From a checkpoint of a small mixture-of-experts model trained on Wikipedia: 3046 steps.
Below are experts of layer 5 (counted from 0) of a mixture-of-experts language model. Rows are named router (the router's row for the expert), up (a neuron's input weights, with its number), down (a neuron's output weights, with its number) and show model dimensions 128-191. Each number is 50 + 10 x the weight over its row's rms, rounded and kept within 0 to 99.
After each expert's rows: "mostly gets" lists some tokens that are sent to it at least half of the time. This comes from a sample of Wikipedia text that the model never trained on.

# expert 21
router:49 33 36 48 59 39 42 43 54 46 47 45 38 48 57 53 35 50 50 49 45 55 36 58 60 67 42 46 60 57 40 64 54 62 40 56 43 43 40 34 57 57 44 58 35 41 56 52 60 32 55 36 59 52 57 57 43 33 56 58 62 37 43 54
up0:55 46 43 39 42 62 39 48 42 57 55 51 57 51 59 54 45 59 56 56 47 58 45 63 42 41 66 58 46 50 67 63 49 43 43 53 47 59 46 48 47 29 38 50 51 48 60 64 35 40 51 45 64 50 74 54 57 50 55 36 57 37 42 61
down0:41 41 75 49 48 37 64 42 35 28 49 61 51 33 54 49 45 63 49 46 51 43 55 49 70 56 48 45 57 57 40 65 64 68 48 39 41 59 73 35 52 36 54 38 70 42 52 72 48 68 68 43 33 70 66 41 30 65 52 43 42 65 46 49
mostly gets: " Peter", " Mike", " Michael", " Joseph", " John", " Richard"

# expert 13
router:57 27 41 37 43 48 46 43 58 52 46 52 49 52 61 53 46 48 53 57 47 70 32 58 43 50 37 42 58 50 38 54 45 52 40 59 56 30 43 38 62 58 53 42 31 47 58 46 51 44 55 29 70 57 56 51 19 43 57 64 40 54 40 43
up1:38 33 39 55 38 65 37 47 53 38 40 45 49 58 57 45 49 57 44 49 67 60 41 51 42 66 44 38 47 50 35 59 47 46 50 51 34 54 59 57 50 56 40 39 46 53 39 30 61 53 53 31 51 66 42 52 34 58 45 42 47 44 53 48
down1:50 51 58 49 46 66 57 33 46 51 49 42 64 31 50 57 55 55 41 41 50 59 48 46 43 32 46 53 53 51 55 36 36 57 54 45 45 37 41 45 60 50 71 44 46 51 45 40 32 33 58 44 50 44 38 46 41 43 38 48 41 61 47 53
mostly gets: " and", " or", " but", " &", "\",", " et"

# expert 5
router:45 45 54 39 62 48 38 52 55 55 41 43 43 53 54 48 61 59 56 58 41 65 38 50 43 43 37 32 37 37 52 52 59 58 24 59 43 36 45 50 63 48 67 50 35 66 35 60 38 51 57 54 52 49 53 53 48 40 67 44 71 50 57 56
up1:63 43 25 49 50 53 51 37 58 45 47 49 33 58 54 51 71 52 52 60 48 55 36 65 66 56 47 43 39 48 66 51 42 68 40 45 57 49 55 43 51 46 35 35 41 50 53 63 50 45 63 62 72 57 53 50 39 54 50 53 60 58 60 66
down1:46 37 38 63 39 38 41 62 48 55 36 50 36 55 53 48 52 53 48 52 49 48 46 44 61 67 45 48 46 42 68 24 66 54 58 42 51 49 56 40 33 39 38 50 59 48 55 44 55 48 57 27 58 51 55 57 59 54 37 52 48 39 68 53
mostly gets: " Total", " Coordinates", "|---|", " Succeed", " Preced", " Candidate"

# expert 29
router:39 36 51 58 42 60 47 57 55 51 36 50 47 35 62 56 45 54 40 51 63 63 38 47 69 49 59 60 46 49 45 65 54 47 46 52 56 42 47 37 52 56 41 45 36 36 54 56 50 36 49 43 59 73 76 44 43 38 72 64 43 64 52 44
up10:57 71 63 59 50 45 52 55 64 38 51 45 57 37 50 43 62 42 45 35 45 46 39 57 40 53 54 74 57 65 50 50 56 42 42 58 50 42 57 40 43 45 40 42 36 54 50 54 49 54 48 38 41 58 46 64 47 64 46 41 59 67 54 40
down10:62 45 61 56 33 57 51 61 47 50 50 47 55 43 41 31 46 49 59 47 55 44 49 42 44 57 55 56 37 55 56 45 57 41 51 47 38 61 62 58 31 43 29 53 57 65 50 45 60 37 38 52 42 39 54 54 40 41 39 34 66 56 46 69
mostly gets: "ó", "á", "и", "é", "ül", "č"

# expert 20
router:42 31 36 38 48 48 47 51 52 37 42 55 50 47 56 61 39 52 56 46 47 52 41 48 50 52 50 52 61 57 37 53 50 57 34 49 51 49 53 38 53 64 61 60 43 47 64 50 55 53 50 44 62 55 62 48 46 53 49 62 60 57 70 54
up1:55 55 55 42 70 30 72 63 64 44 47 55 50 62 42 36 51 45 47 52 60 51 55 31 39 47 60 47 61 55 41 52 38 49 62 58 52 47 47 58 41 55 51 69 50 41 52 36 44 51 61 37 66 69 38 50 55 47 36 61 56 54 45 54
down1:39 67 33 40 55 42 42 43 36 43 65 47 40 63 51 54 31 51 54 44 65 61 66 34 46 66 25 62 51 47 58 51 44 46 27 44 54 47 37 53 65 42 51 40 55 74 36 51 68 68 62 49 68 39 48 39 61 42 32 49 56 30 70 49
mostly gets: " when", " where", " but", " that", " which", " these"

# expert 2
router:42 39 42 56 42 59 38 38 56 51 43 31 31 42 62 57 36 39 49 42 63 55 30 42 50 58 36 47 44 35 36 72 54 54 47 52 53 40 29 09 47 50 47 46 44 54 55 63 41 44 45 37 58 49 57 34 50 44 69 52 60 48 45 53
up10:38 39 49 44 53 51 50 32 48 49 40 40 47 58 40 34 23 29 45 39 73 47 42 66 40 43 51 56 53 31 40 41 47 53 45 45 53 31 38 61 69 30 48 55 50 31 52 44 77 53 53 59 53 40 42 49 43 48 45 66 38 48 49 62
down10:55 48 48 42 49 42 53 36 44 38 65 46 44 40 59 75 46 75 58 37 65 45 39 41 39 66 51 61 52 55 48 51 64 53 30 44 56 51 53 46 57 52 67 59 65 57 55 49 57 36 61 47 41 58 58 42 58 62 39 41 67 46 41 51
mostly gets: "berg", " Smith", " Jones", " Johnson", "mann", " Singh"

# expert 23
router:52 40 51 55 46 54 40 47 55 43 47 33 46 52 61 56 60 54 48 38 53 55 33 43 51 37 55 39 51 35 34 58 36 61 49 67 54 33 48 49 61 46 59 40 30 48 51 54 55 44 48 38 48 64 44 35 56 45 64 50 56 52 58 61
up0:32 45 46 58 44 60 37 51 60 54 48 57 56 52 49 72 52 46 38 52 44 42 47 57 52 35 50 34 36 42 41 45 44 41 55 67 37 57 37 52 62 36 49 28 44 48 63 56 39 37 43 50 58 45 64 38 64 36 50 44 23 66 43 38
down0:43 73 62 48 57 52 51 40 57 64 45 50 55 35 63 52 48 60 58 52 33 64 47 48 46 47 50 21 33 65 31 66 44 40 67 51 60 37 57 48 41 62 28 29 51 30 58 36 65 59 38 39 57 44 46 58 51 44 51 57 35 50 60 43
mostly gets: "ro", "ba", "si", "la", "va", "ri"